From a checkpoint of a small mixture-of-experts model trained on Wikipedia: 3 picks a token, a softmax router.
Below are experts of layer 6 (counted from 0) of a mixture-of-experts language model. Rows are named router (the router's row for the expert), up (a neuron's input weights, with its number) and show model dimensions 128-159. Each number is 128 + 32 x the weight over its row's rms, rounded and kept within 0 to 255. Numbers have three digits each.
After each expert's rows: a language model's description of what the expert responds to. This comes from a sample of Wikipedia text that the model never trained on.

# expert 53
router:111103136134127185090079126137099149124107144149112084091172145096173141158207135094119154160151
up0:107112114074188159125128086139105083131161165111159154135117073126149097095154123141175131116164
up1:133140158122148039187084129108062125171159147134127123112146166160149085097087096135140199170140
up2:049117148067117076137104114158145192140138068088095119117059140089154114114117103182146092144104
up3:124096110079186148098113072102168144111114102105147139121111121074151128104078049140102135116152
up4:151130122115151100117077112129123097135132143119146154148129136138085172161146116112192145088127
up5:131111168139210170106057127128096132147120139109129156099139149151044107159127184098113113101118
up6:147118142133092082125192135172154145174147156134041045116154093138219152114115094129149163199094
up7:054138092140113128137165089139106169163113154128105162152136128131135114095114134169144085106099
up8:114177183076137124119134073137141132121116132077107114096111157122146147138093164127148054128097
up9:155154109078172115122165173123084133155183092162060086144122112183126100128080159126164070146131
up10:113093157077139067144136176142126091116131115113131130124162132152156116151113145128130175142159
up11:148158135178124108164156136132139100112167115048133160122196143157144167194117128165115114136159
up12:115115101144127085141179150139099145135086147106148129181113124134074134194109154157123146078131
up13:140135149139097137131199150118048115140121105124136107119154130110174085156135155148128102102155
up14:067164156138156067093094116145135077122129109083112130101097123125148098107144159144115062144126
up15:181121123151120111155098132113145189147168190109152119139173078090110171109126126093048125171140
up16:154115118164058090168104179142120135148117102124129123156169125152092137065155118109132103168146
up17:146131095151101148074182157141136125115142128153199172173171115161126148136092153084134093091186
up18:100082131119153083164136128130110113133095151109133123126112156133173139135118104092151143123117
up19:151100127074130159055202173153085103151128155072158108079181100132091144141114113102152096080140
up20:104103110104053126146150160093119143161116193101123069174148160144109075111160098085155080130141
up21:104102113142099133151106170128115124079128143111120142152141078146159091151082117109102121138119
up22:134120107109111129156137128054145081128124136107160183116140107084138112055117175118124059076137
up23:093129152069126085125139170148136159109075129157118153158132170137124153083156136153156141106110
up24:103157162104071138142156078137117150120146084179104157102076101146149120121080127100143176087144
up25:112129117121111146141097117146139147085130116133091113131159084137157134202145156127118193146114
up26:125124138182124055168143076144098176145088181163118098113180121148101133104078163110151176142122
up27:125183161125077186154104139169111155150129173084123116133189137148136084148115146139120167187123
Description: Surname pieces, common surnames. Surnames and surname endings after a first name, especially in sports lineups and tables, such as Smith, Johnson, -son, McL(aughlin), Ros(ell).

# expert 18
router:141128150163134095143084142137116106130077123108112164138163183155166124085113105053187153069098
up5:105133136090143130151102167154159088198145105145128164115107100128179128135101139166132131091113
up6:151078147143124152133151109157133135143141131134163143180105123207157196118167160070119145098112
up7:123035083158139114187164129175135138093161153157113149132157180111143081165163073095077132132141
up8:148128178212118078076102108093149125117123110152174089103121089096079154155084186144162073144108
up9:101147067128072154115205058139068158087106100106148149114125128174079127112109111166172147137095
up10:170130093133111103089146115118097095156120176108089143089174185167187199131136154190078120152098
up11:116114079094137144144156146134138102081105136171163176151128159137146140132162189186106167180113
up12:065087136071102142148162166157151168086113155198148092213153087103173135196186095156154152091114
up13:158195072151143157103109147147122116106156214130126164175072078096080138172111102134081098131101
up14:140093115134124137059132092182122075093125120175138076084157137167118142125088080158112078160180
up15:120184163121147124148131215118073071156109205083137112155109144133079100181074145061086124152083
up16:147164044118095154092111138087115078180189124180139094112120109149086131155123131156133155135062
up17:095106171090151092079068122120079124146147130148173188151136087096048148155101148171088150080135
up18:134104156103170187106136158092121112124178163133109102124158097101133118147098163122112093091115
up19:105153072121165132141124136152127143132153088191076094045102036149126130170107156114103164113131
up20:124077144158152189121161115121099114155148082120144169176127117133174120157132059067129102158133
up21:129117149152205030151111095117140134123145194057165129172170141106101171132201116137153143115108
up22:166161111192112108112104166076164117151146110116123154164107056161098111136173106177168067118132
up23:144103137139098183152184161089069121142168183128140106129080112171073142176123109172122134147148
up24:127106116055116061100119116139106104180133191161136110140095177196177139137111158148096079135106
up25:101090155179119153140146164168115124100130131131088130141101127119132127217129142116116123114056
up26:061169136159176140102145139088147141193149082108159159101134098111140155134083110143055192117133
up27:177143185107107121174135115125147145174113085205172079211170122192139130134074157126101096096092
up28:122083118152185120082135084200075156135156098131059096180141124124146117103141193153106146142170
up29:149115164168157120136114104135112106127114088125126122162184109093192128158087146133118136129112
up30:124057121077111115076088090130125098173129070138143128094227089114142134150144123139108142176157
up31:105136147146137177166150108125145147101114128123123080129132092106128213059194111092112059126139
up32:102155141107089119138177131111049227139136079120162125184141140104075052152162118103167122131108
Description: Abstract nouns. Abstract or general nouns and their word-final pieces after the, a or his, such as situation, relationship, population, life.

# expert 59
router:157109118134131189107104112167132108141063094150172084140145105129062128159117163123111164157174
up0:123150154159161106089111149083142137129158108120117191120107094162115116125185133161169137158142
up1:138154107090151123146099095106082185101143169182145087131123144080094163073147125112115146159163
up2:124137177057112150134106124102087116164146115112119116164195076111121144135134116117109127136099
up3:068144170157104109167132144139118179127090149118159120133128169153133129108138117187053047138158
up4:108121183128150187109112145189137167144152115162093183102115135152148113106175089118133085167085
up5:102168141120170132169125139135155153126095129140169142082096112092029110144083093139130108117118
up6:105138138148136150136113154120118174122153180160121113135141123129131187121128112109156113118121
up7:182176127132132135139139111120143137148157143176080099114109078079169105124158143157146132141137
up8:115115097088073115119129099113136090109130158162134116093128101167135091177145114126097173077111
up9:142168135096198103071131174128140143097149150146150148100128134134145098118122105138172132098144
up10:151176130045137133035165049110153110098091101199104150104137119092067169075108109122136133106087
up11:229124050100102143158123185082176162117135176128178130138072077085101106124073130186105177108191
up12:102149110166111097167141141183110167054119114137128137139139132120161134055200093176157078117100
up13:181103112087140129120091139135085137142085135120174110148095117174108159139128154117103116152097
up14:156168081102169088096149139191107157102078109099098191141085161104149121153149080125110116083091
up15:153133106155133135119128082081046103116099145117128164126175107102183092109125167121176114086096
up16:131136124123160141126172177173071123092133133146113079086150178091174222165149104115137119108142
up17:092156138119138169032127101154133174134133143113104141167123146168149116177162122148103136122138
up18:140164124056132099157153156120061147151103145153161155099167162077092148092113135170096143079081
up19:097099076140175152131120142138122143134088121136162141110146117123061174108144074097189143055182
up20:088121144155162081136179092145166188151089130203107149079147088160130088068084135085148159114135
up21:091134143174092124134110143074161138123096122149146145098104121127086120072147111145116073108128
up22:135160117143071084102098134064143128146088088098146100143132096182109129100080118125146105104182
up23:166132127112087121157111151136170135161151105120154119137107099168158154104192132198107152141078
up24:126121147121103048142185154109115100152128063113139119182152109131163104136093209069173118103139
up25:069114131161113124169143140099128149139125128176109120146087141116152232150145186095161081066130
up26:152158099127127127176110155109085136087168213151124130134082117093149141153115125119118126164166
up27:096120110141148106117208060116101171168096149059096179148138125116109111200143204116141076056117
Description: Given-name starts. Beginnings of personal names, especially the first name opening a biography after its heading, e.g. H(ans), Rober(t), John, Kir(k).

# expert 50
router:162102128131140083068106121076185112134156159073165142147068140146119145095173108135101125147105
up0:137105113091175107118156164120135126102137111177144098133126136106179164144147113145172103134156
up1:097108033121096113101087147117118149165049100127180130129163123077114144192123137100088128071121
up2:081106132168080092173151115126173146121141136171108141097081161121165107190143115104138151142105
up3:141099152172123153145097071097114132140150156073097092094094096127180085090103191134162123076201
up4:156117095121130036204087111171087084107104113171136156173101160140156109119160141139099100151182
up5:110124121197191113072168072153167168088133148068171152128102183165100206146124137126177092138126
up6:112112123124145091132136182144155075106142107180146094105086089155150084093086189098138125076104
up7:079146164128198134126156175142150113101154151125177058132174111150073103116127180142120080117194
up8:143139111098101149117100155127155074135118144107126096154158174082182128139172092146164163105173
up9:120124077160127089088124068150077077126147149124090177107166168134146135107066217163112152075128
up10:067142129143134187120088166138184108088109164138118141104145144178106110166129141156093101144147
up11:141138106144104127113117123169166128109117099121087147144081046154160138124150137104175130122054
up12:109149154151123156184111181152151137094142119175148112161101180147080145119125157140120120145078
up13:122191126149157152130125138140081170124144144121160121063123144128132106125133173152103204138228
up14:209122142161176147096029172101218141071161125113139096108098159111125144144114115107202109127131
up15:112133114138180079134182155148115074181131132074097136107148196144150102194122122086086089130120
up16:061137121141092188129074110155143113086095159133077166164137128140146104133110102097102085092091
up17:130126110165087140105132118076090093136121111153081150168156085097139165120111125162092148103089
up18:155155136124159179144102162130090162104196123123066158106141048120080114146133141209156143112135
up19:181096074108119150171119095127143149118086070154161102149181120202113078181110140059129118100127
up20:134151130123136174162123108125114153063100128066065158127136092174152117115134133069139138164136
up21:124125059156130171195079113149107107177141102085088132127093139117116097133194135125162104186139
up22:125131123128059065137113137123130157098165184141148093066166119109113155148164187129105097110079
up23:063138138166105134094106117143147184073097139152131120146115134111091118138162167195141141093118
up24:092099148127126136140153113150083154134133062147111129181145153108172128143121128088153054105097
up25:090120110091146090111156100092160095150122123159120145165066132106049080139080141071143107142160
up26:138156176141089107123129111104149110095113100154092175069139128108158120109102132118109133113151
up27:124106132145162131179092102171055095109066124178118092073167126182073147178141152145114121086124
Description: Ranges and score dashes. En dashes, hyphens and brackets between numbers in scores, year spans and career tables, as in 49–35, 2020–2021, superscripts.

# expert 62
router:155133138094097126155136158118199085109125063124120132196109193159117133121135113178132095101101
up0:122091165103155152123075147163070123089129177142109110173142193123117164163151107065072152082086
up1:123093190106096129120086127140129122106162163087125066125156186098161117119153126169107121088117
up2:166119113158102056103142116086152146124174098148177171191192100143154103156142121102139129104085
up3:150149177128174148157161097136219127149133186133098147128150130097089151092131140081085129110117
up4:103132121110132070076142115119133148188115052176115116103108199121163121140152139117141127116103
up5:180088049163121098070140145089163130123174090149105078156160187163146176094094106130129099116128
up6:095121142098169133107138110117118181182156095136113147169094155088105113085157116115151100143112
up7:104117124102122137126142132178165132107158198088101121159151146127120179184091101083153139179134
up8:143060161209121143169125219077149106143116129138090152096180061152167101135098101131163134164107
up9:115056177127114096097164124168159162098131133130163144101166074127123182137169173121147064168159
up10:100090146128120156170131053122165156115127140115040143184131097110162180075131165072147114113052
up11:133120166168114154108081125120134114058153113173104181154136150132200110153143168182114153114198
up12:179098106174118113123147209122083180146159130160126148118110139117125148141093147124127187096174
up13:125147111111109161123088171148129097110172199116171082180177172188112148122149104132109166144113
up14:099131109110133148109128070130108081120142105107116142098102182139080161114136141139090162107081
up15:183109148093178130156165098119182160139109167081133096102124174184110145132085116141165088159148
up16:130148199110131093143138137165110056114119130191181134115178149127150118091083112127106171091167
up17:145096150118137156118158242133130116138155142153136123112082126127112172149129163151142119116124
up18:051129125130064110130112068106151162106177110133160186107126127151113079120133158161128124111094
up19:139164115122182101122106131133132172189130103148124112111144134136101108221119100103055107109134
up20:147169150116113114154143127165051136111124214112110142117089156086168094196104119099128119108101
up21:099144130072155130160183101107130097156102092104103129102090099192153136129131163119126120127190
up22:134097140128090162149150127097106087099130135123087158151115146133087145093137141134148137122128
up23:160092085134167107131084173151100189159099119164185110127101149099110109140120077128114057118109
up24:012128208131154157174183137126123131110122113141171134120153179111098153210084114123096112129078
up25:208105137169063216127163132123105103173158134102187107125120090157123111176122114062153133101156
up26:168115118122159070121107140158111100142123091138153163101141132166186096153100130114157102144092
up27:169138082117147136109136134116089118107134088109175097126172095118150136144108094108140138114142
Description: Place and number commas. Commas between a city and its state or country, as in Lubbock, Texas and Seville, Spain, plus thousands separators and pipes in tables.

# expert 37
router:159074116119122167177141114126163095125078116073127085163085125122157129158131164101096110144102
up0:138124139143087094167128174115080121101073178138129149128119186160086119107148135086121147096133
up1:113128133183160097086150101109122163143106173172041081114152133147170129126079108190132180172066
up2:123112120114146104138122151072099113133097124155101082113177144168177150097162073039136118066145
up3:141119150100129209065154140132137080141110101088158129138166176166097123133104160175064169130161
up4:099108075094149109131053153104138101155104106122133151100131115071101091148144107147132120128059
up5:083145138127173116100180112184171110095075154125108204060130119094124103153193130138082176115138
up6:190140126127145131089111106158084125096138153134076150198119110150148145138126126134133087158154
up7:131134159143105060151110120116156152091093114140137118138170135166124125136109092126143173139131
up8:176110081091120104127063133097108137166155137097096129158072182134199110115145107133098185127176
up9:062064091159158187151086066127107185115101104086117134130144126089139097112080150152180136113173
up10:101128174163103147136055127163119173159125112126181128096182158131115178112085154151140110154098
up11:119138161123132140112155130161127115107114094107149150146099131078084119180106079097114109146178
up12:122126086075096126112075097205105112103194117113201117145097087098073123133104138133113116140094
up13:104128177140155092059084171126157116133110153140141106105129097153081130072112120159110116091162
up14:141107141145106128144130084211117151116101129115113129112182097097151117168123144136102151078126
up15:182157100188121165089172112119132095156083136070163113124139183139159046089176103159163144138200
up16:120114149095133060146133094077142166188121126138125187132150152164102106183104145124155135142101
up17:162117157120137157167158131195128169084172116120119058139098117066131130122105154170160150093169
up18:137110138115111142112085067118136146056190178132109145145127122178137105091134146101102120149123
up19:125136112215158210103119100105066073071133091149161166151104061156115204142103133098070163136109
up20:118155069176067190169137163155121147146099109144133127133143140123137071146124112182123071142199
up21:175138146131133119115131139133179128101101070109150165157141116166073162135140138113098164105123
up22:123157149095089139154098105031127101098151105154081063100154091137153141151201117142147089105174
up23:100144130122079189115082163134157037133134042191131114146151128132112099083111124173151117101110
up24:123103112097148106105121185110173134153151091114118138129188160157183173189121079129085104124110
up25:106105133173155125152157106096115193129120145132165176125113160155113140133119135130186145124075
up26:158138129156104112137105130123162113081150077075129144186074125116135126165124102106131110116115
up27:075100157101112099148101124077121125085131153131138100133116058133117116156179069108154134134050
Description: Election result percentages. Digits in vote counts and percentages in election result tables, usually the second digit or the digits after a decimal point, e.g. 52.5, 33.46.

# expert 29
router:135169134152130126126103124113175174183144101106158148105164093087155075098111150140183146095183
up0:110153099102137073083079187143106168093123143168145097076128119113126148144167179118157104122129
up1:173136156143188114158133144075130150146118089109127186143123129189151120051130099102152137086180
up2:140120138126166106144178115103101072120170158082125123139116151131164112120156128217108135162085
up3:138082181123158163172112140110149131164133078135160160082148183174125151144127108182133161091109
up4:146124138090113118161110184168179093183110109184161173121094136115190171144148145109088128160085
up5:079104067120158123140182158193098111096086066113132085135171152098171138140161109095170150106152
up6:121072120176122162143124139184134085096164111168090088151110186216153201104100123061137098116167
up7:102121143120067150144165149060093134151112148116118136118099113118155099159171218136092149141090
up8:091109145100138122139104142148167089111098150174146091134127147152122127112174136181140153103163
up9:081152088153117145162150115093106115114095115176149104123165032120085096123122158128092095094067
up10:104119110174116116092126120080098214149129179093104119134111127166178121097144138126141082125134
up11:149178083158131123196120170172034124099089164081184169114117107154105138166104183103155170151188
up12:074140063123115108110097123105142125150034177177123175156128140134130113121120117139103137160094
up13:093121087082143128093114197095149149111166101139172140122156133120119169154088165027146097160075
up14:141129126098096089171080127150162118104105116138139162139140131134084140109075059121082199149117
up15:118148078146196123114165146175103147131116065106129135129165114149126154149175150115143118126126
up16:155101121129149134115082095154110121203113099095177168116065171119131141182083064130091104163163
up17:141075147086146102086088104102180165171117091161135132143135180165127189119104067212144098151166
up18:115065123120142135118131135169131151183165151086112181129209131118133100072163165127104085118104
up19:153180099095100147096092115173078103151145135157056099178157096094120127144121100133142144165161
up20:132158115105109098103082109107102152114097203087094115131162119125141121143172059133122152116162
up21:137082136084056097126078123139177141121122092081086122156222117124158112118129109109120131181157
up22:075068037145151093113142147146127002174124145166101181104173138143077167115139066067121166125191
up23:155136094191106108136060058093150150147118088163190136193148173120115094114128132133139115086128
up24:063141105109154087148125166133148115125156106116205132160170123099125123119146098120150100140099
up25:116163121138071147155161114111095122135137126136067126120168114074149101119113121135140088127145
up26:126174085124117112145160080126092093130131126127091090162098125106114085126133103099075117169176
up27:158139153079100128153091121123108077116165089171157152144141172110095179055146181110122114184153
Description: Infobox line starts. Dashes and line breaks that begin infobox fields and taxobox entries, such as "- Type:", "- Location:", and labels like Phylum, Coordinates.

# expert 7
router:127125092100089156159130135099151067082113143138112071106139093122206125081164113106081170113193
up0:165107182129108134101090128176102188150128156144073068135114153102169121110164185196156095155096
up1:076125173223098090097128137146088115147097137152081195162151121124142094149137149071182127097179
up2:148130122118119134096157158093102125093057179206148134120099079172121151144063102125105112092154
up3:192129156160083143168093131117129121147164175097124132101070119136095179206051102159134136096112
up4:138098136098155146096105151161138124198128143119157106096128132162125065124164179188127113156111
up5:159108044124162071134137180100096148108116154102128170140142139146128151111121110109144093169136
up6:164139154088113111162168204138125086141073098159123129141090149074185137116088183120138216081164
up7:162136117125103103165111122150028161146160120163123086128134132070128144140150107131096094142144
up8:108140094151178109047171094099163192138112075101159133166139095112123133193116117140091163126115
up9:095123151158132097124161125028115145085154133115137157135073116130175138139149136105126109086088
up10:093117142145139123152088152195114081124141125152159136200109129140056175146141118116145122089127
up11:137160149065110088069160128062173034123145160149152117115167117167117118069062094192133088128143
up12:117120107150107098123097124164179069153120134103140173122157118121153137157113135099200105155141
up13:162116160109091108178154145175145116133123109109109086079179069143097126166138155122119123078154
up14:120085115056151087140172128130195072144120094112125112123115156121138106084096145162160179145100
up15:144106145195142149126100128052149158122116173132151144147099159128145083109101116114153120142094
up16:176128102121170149149095130143148134157093084180122120112110140151149096129137163127118109076133
up17:093160119119172124139111105120163092101099070130116150136113104137197139154101101154118081083091
up18:094135118121126093141131147139134187120110108128146159111138161099206082126133121151073085104084
up19:046096210109161102147135117140158158128083143154139098131109161174147143098108102056129163169145
up20:096155112196141181095131138174118110103110176141127091161122108091139131137129139121138081165084
up21:129151053111135083136171175195135120151108155073099184105150122148100131115102119120110158108071
up22:121170169120117141120133146141100171118096142103144135132126088095155123068179089194087169153109
up23:169135120135107059128118101059146124107090079112098095173147135091095100156180139146069116120142
up24:138103132156097120115103134136067141078063155157126148099141047145130100115118083116175173108105
up25:112140087117159105112106145158170162125102105144086118126178126038171099094113111176145121157160
up26:142129081168147056145159113199163174130116108142147153145105151106160174144174077183142078120144
up27:118110124106075119164095118157165139156104069162121188102131102095217125148152115136092132156122
Description: Person and taxon nouns. Nouns or their final pieces naming a person's role or a biological group, such as footballer, botanist, officer, member, -idae.

# expert 46
router:122188096124085089095175095122118145145107104120122124099106096124181104174109170095101097097125
up0:150083138147132153131097159131133061142081175108095091148124163110102082111155132148131162077123
up1:096170127050116141140095157127114120135110083153137167097152132109071121207178037172109192149108
up2:126092176109115124179138151083150091142102189120135085102139126155095127136164154085117172124103
up3:167133137108139129129149081184132120092139148146108124130180132151138130105118166181158066150142
up4:128197052096130114105105076111133134211065133113142158153115103158102117143126173129069082126110
up5:119084127084127152073114131110121118088097146134084097101204130146143159161133108131060148153169
up6:154149121108113113099126125154134185131125126106194181080137138153134126153129117110129090114145
up7:148126144149095199181124122071075133165082143073124091048164092150109151093139116157116148090153
up8:117129154141144138139155101212139168153094162072142105170127118200097138143118150079204126062140
up9:138129152085121150110164125111144146144065091122121113081149128147143142101152139163159152153178
up10:121124099133207025114158120150164146108104142070170143128102152111145134140144126104073127119161
up11:089133130133084091144117145081114121132168144140065114130105130100160143171188164079169120151103
up12:150179071106154155135195093149077101177154145118108136126140144117111127098137172151149164138089
up13:134122140108114164171146164127140105095133105119176185184146080141111147098111108096074155152129
up14:135174157169160178166147096130068133080154068103136125156137052104103147132162105125205147165122
up15:175129138113120087082121142106132140120146146130179160126138079094129137119144109180150110218160
up16:139130180119139167100096157136107115142115103154149118168120095079161198108114047083069063156111
up17:130115108067210130083099072106157170144186097082194140144128134129116144149141201218081128139209
up18:135105134145161176141174110099137125112169161128067144164139157169092150106096162174125178170120
up19:130104114111159218161109133152122092115098201128122128152082098064169137095109143140160126115135
up20:153127119110133124123169160136098167120099137164130099157139155151119161110139177116119123133170
up21:106147097118186149068134105161119146122205148115120113154119167109061136149092156151139098139155
up22:134121076120134118104132123110165187136145128124116117105102115104138160113147104094072138101163
up23:162130126156133167150133147117127130124110134108206096167152156175144071142120165181131091163129
up24:136165092172130140150135079187146110136121112165153112117128122122129151093143122111156170107135
up25:190138207200117163088185141096105119122200151096112141130142160188066172075114122137114146151130
up26:139120148142124164170122160162091105102142093105108070149108075104145139127132129126129159124158
up27:120124106097162089122177135141085110155161179112139134081166094154102157132094122149108127140101
Description: Adjective suffixes. Adjective-forming endings and whole adjectives, such as -ical, -ial, -ual, -ous, -able, and words like political, social, important.

# expert 5
router:130115155091144117123091080095155109165182187092104129112065128186094118101160112144120101149087
up0:090120120137109130156092122090100202136109134097154117156138106079186070113153131141151155114109
up1:136142106200103102106129126070123140170140106082108092080131138159093161131070118132156154119069
up2:115205139107136146165171139147117126153130068117111092128173117166133076130097124195118154139113
up3:152130147063155159134133173180143139074138095151066149087043133131081113130099110115142128108173
up4:131153153153069136146100114107158128097125140131091076092134133138211133192156120077125165145049
up5:182176087176131111153115083169122140106138180134153156146157120161204149132097172082104157099133
up6:134151125157134116140102163087103077186109125154171158147109106161141125066128177119165074112143
up7:148136142083099155129166103156138143095124113097117146103208143156138115125163178108155128161113
up8:112108132118131143185130092166098112142123149108104150122094177142129146119133137122086113109118
up9:128207054139167107165123163134083164118038106151111079110162084135136125120120148167131096104136
up10:148064111099124140131099118106126086164061133183138063117104098113108151121071182139153159128157
up11:191157102155095165102121105100125087189132152124069091085125139149138109146163146128129165077145
up12:097128129105128068137169096100104171159165089110150117112105145105146159129047110175099162141185
up13:088121065103117106141142180150114134164093204110187138115173164134141091152106139156129184075076
up14:131068138149128190158183099202150178107143184114129129211113179120114097176128140148133141120139
up15:107111133119186079136132082116111164230133151186155141114158133160179188149128105145115124093110
up16:102092080162139112150150111119152127104075188108147143130150142093208143147104192153120135185173
up17:098124109208126130156113172152132112123093074055144108150135197170071162145095187073119106136084
up18:120184148118187148125097139090160171105106184082115140155076112126115135105059133079163172092124
up19:112173171109139080144143098143097154135133147108122189149163118170106114093137129090061141118125
up20:087089141123105122145157128129180105117074101090145162144164229111158170152154155110165109123103
up21:132134166101139138124109090143200107164068124102133098130120123157113108148125167085127140080122
up22:094096106098144071159154071130172162172158131120144146117106107119163110149133105125186083139117
up23:107151145124181099061165135156170108122160165124148144067153069101148133164185139066096068150113
up24:118100028151096153168164174155126192099119096179120073167112130199165180150154184120128111080126
up25:112127106179149117141124101184132104133057162102108152122081180105126130083161151094149103082102
up26:077086091164129091091080129174100155133082105095105104179143107132173137165171133129122088146069
up27:173125131109160087061143139110094104106129119116141044121159198097193092124090119159134080161160
Description: Symbols in formulas, units. Slashes, opening parentheses, dollar signs, plus signs and math subscripts, as in N/a, PD/sqmi, Operator(s), 1+0, p_r.

# expert 9
router:121132156159139104083090077174099211156133135161129115149182166170181090104130166094148145090113
up0:123096103115163120077082128116104187097130128140170131144072102089128208184145183158114082113183
up1:144134106155182120114148103078141096149124103089099112068106126171121104068124109169098143109142
up2:110091140128084105140115115139113133105146128121162127107128142135138170173082107149199126136127
up3:106144128161139182119104172111155088145099182136148112153161125121060098145179139098140078120143
up4:145111144083157094119174098213167131130108144199178085077112082072171104094095119145139106101151
up5:071185095069092123163140130130143135170131089130187125054128135095148073154117148118113125142105
up6:179095154180141122159064134129046199093091112132098062177155108078099163158133117102140098172163
up7:058087153128092106101109094125144139087146146084104113178103124175092109111184154168102102105077
up8:161088120128125068125174115155065093188142102085135094122156124140108199143159181095088144138115
up9:115171129125146145099184196175084154157152131094128103156085097119128182130159095136133126176150
up10:107143066121138157127126082186115112091167123124113100110158079114122175136161182095179108125094
up11:103129103121158107095101058077116158151121132152142094133113120134155110093098140102163113087106
up12:086059158136131118149094113098166106118056175092153136128049150229064169135193131130124121119125
up13:114118137089119155140156105134074132133074148117158094133122133079159118096109162128183121112123
up14:134164134129149166149053138052115165110150162089132145124060208147154106124068154132151142133079
up15:174069073182113144103155139115086099174137103090091138172113049131146151098102126164121169097149
up16:153177107124162108154130148104114145118148162143141131125112113142182105095170150122143170125146
up17:170052144076110156139090130129113091067132165119113124168169122146118159161108125132170138097102
up18:129055150157104146083084143152114150157121070128061190139118067120120082126119122174121143107074
up19:148162130170153138118122197169116156127191129140118148141131112140112160107138112088169179162138
up20:196077162148077153139166140144073164163157129124109165141137099161134132161198117099080133101151
up21:120179124114095127132089128127119098130127093092189168139108138079135169112174141096151133165111
up22:110137119128183178144121089114148126127156153170075120078104105130175151152160100155136119127196
up23:116103144177080120104111128115139165123190086147116139107071128158155156107094141134096148151062
up24:060122164102155139203143135184126104116082142118099137136097097141080143040103177112115144098121
up25:183174194194224121153112152089127098093083184138154092125156156117155099139072159158140167138185
up26:065162179128156168124133188113097102140089199092119118122083177150088167123081087100160122089127
up27:136134153151140129169110122091108107122083112100096082138109128123152085149089132145150134166099
Description: Section heading nouns. Nouns in biography and article section headings like Education and career, History, Critical reception; also well in "as well as".

# expert 32
router:069103119150135145102163096186104122159154082165068076134131205085230129121162164052166116103127
up0:127067142138117064112150141143092055149162139112132173170150132125134087214070128095157170098103
up1:155103096072178146089106102174076097188098105122076082113141174082136104096096116143103075123120
up2:121169196129199109119075095153104189143145114108138085111148205102113162104159096125182120122062
up3:055102186113096181173094130104098084098084175134149103116131148116134100166177095187155173168158
up4:189097135113108123034176144054088143143140141115085071133106186142135172113105126131137068113098
up5:131127113136077131169094084110173187153165121097063164138114052179080124146113143135081180138162
up6:152107150118110131135124189072116134079159125166151102134084139128160139166147075122108111124154
up7:140155169146095061159156148083155074154144195091099137106148156101091169099065075144078132082155
up8:125125154154131144149123131141119142176124119103171167136181148185089165154174101118159174105080
up9:142121120127145093163132154125158100112112148125120123120187120102080169092125117113136142157166
up10:143124095031109101107168132113090142129138113201147148186110055123159125130145192138105131151166
up11:167173141111161149131101176072079081059075166160149130158100101082153099144067119160236131117092
up12:127117162126165041139157180124160181113167077058139077182130150169183089124116147098154148151114
up13:102159152136104076156144173107143097156095175153168138145129105161099132141083102120088176167143
up14:091103137068139138118150081073130134138054106144089144106093100131135113178203123160102168100184
up15:088146109108185150091132179146135113168070123102161104177091161127130145145144127116158132148062
up16:173105089223109082132134144138126171132128128091147110130107122117097068143103123177064071129133
up17:117110175096136146165187179181153166157110072139146147157117157109107109101130087152118107127151
up18:162138165103146109093126110159096140062081100101174160089101146116120141109101145090148110146122
up19:128085169112068089126119105134167133156126148104122125123092109123105094167142108080124135118148
up20:192112107124141115165144124146182167134160160142054135134168110133165097125157176130160144075094
up21:133115119125150108168151156148150139136104145149125120144173108141157119158168148137128137129101
up22:071143112102127132149171192125115147121196132130128093114090134103119134113178155084127154122136
up23:123090109137133092160113155139164111139108113103171129090047120135127149130114083168080117097146
up24:113144160155194083110072148149129151115082130095137073123117184088179121192092162073121158141070
up25:145147101141148124067165058138105121135074134051085160125119188147181138128109115139067106152108
up26:075106076108137098129116139094108093079131133137133124144194108146134121163123119087144167149156
up27:079173146149121073162150089135152156158184197094114145149092154157091104113084100183101156139156
Description: Media and music nouns. Nouns about film, music and books like film, album, vocals, guitar, including word endings in credit lists such as key-boards, percuss-ion.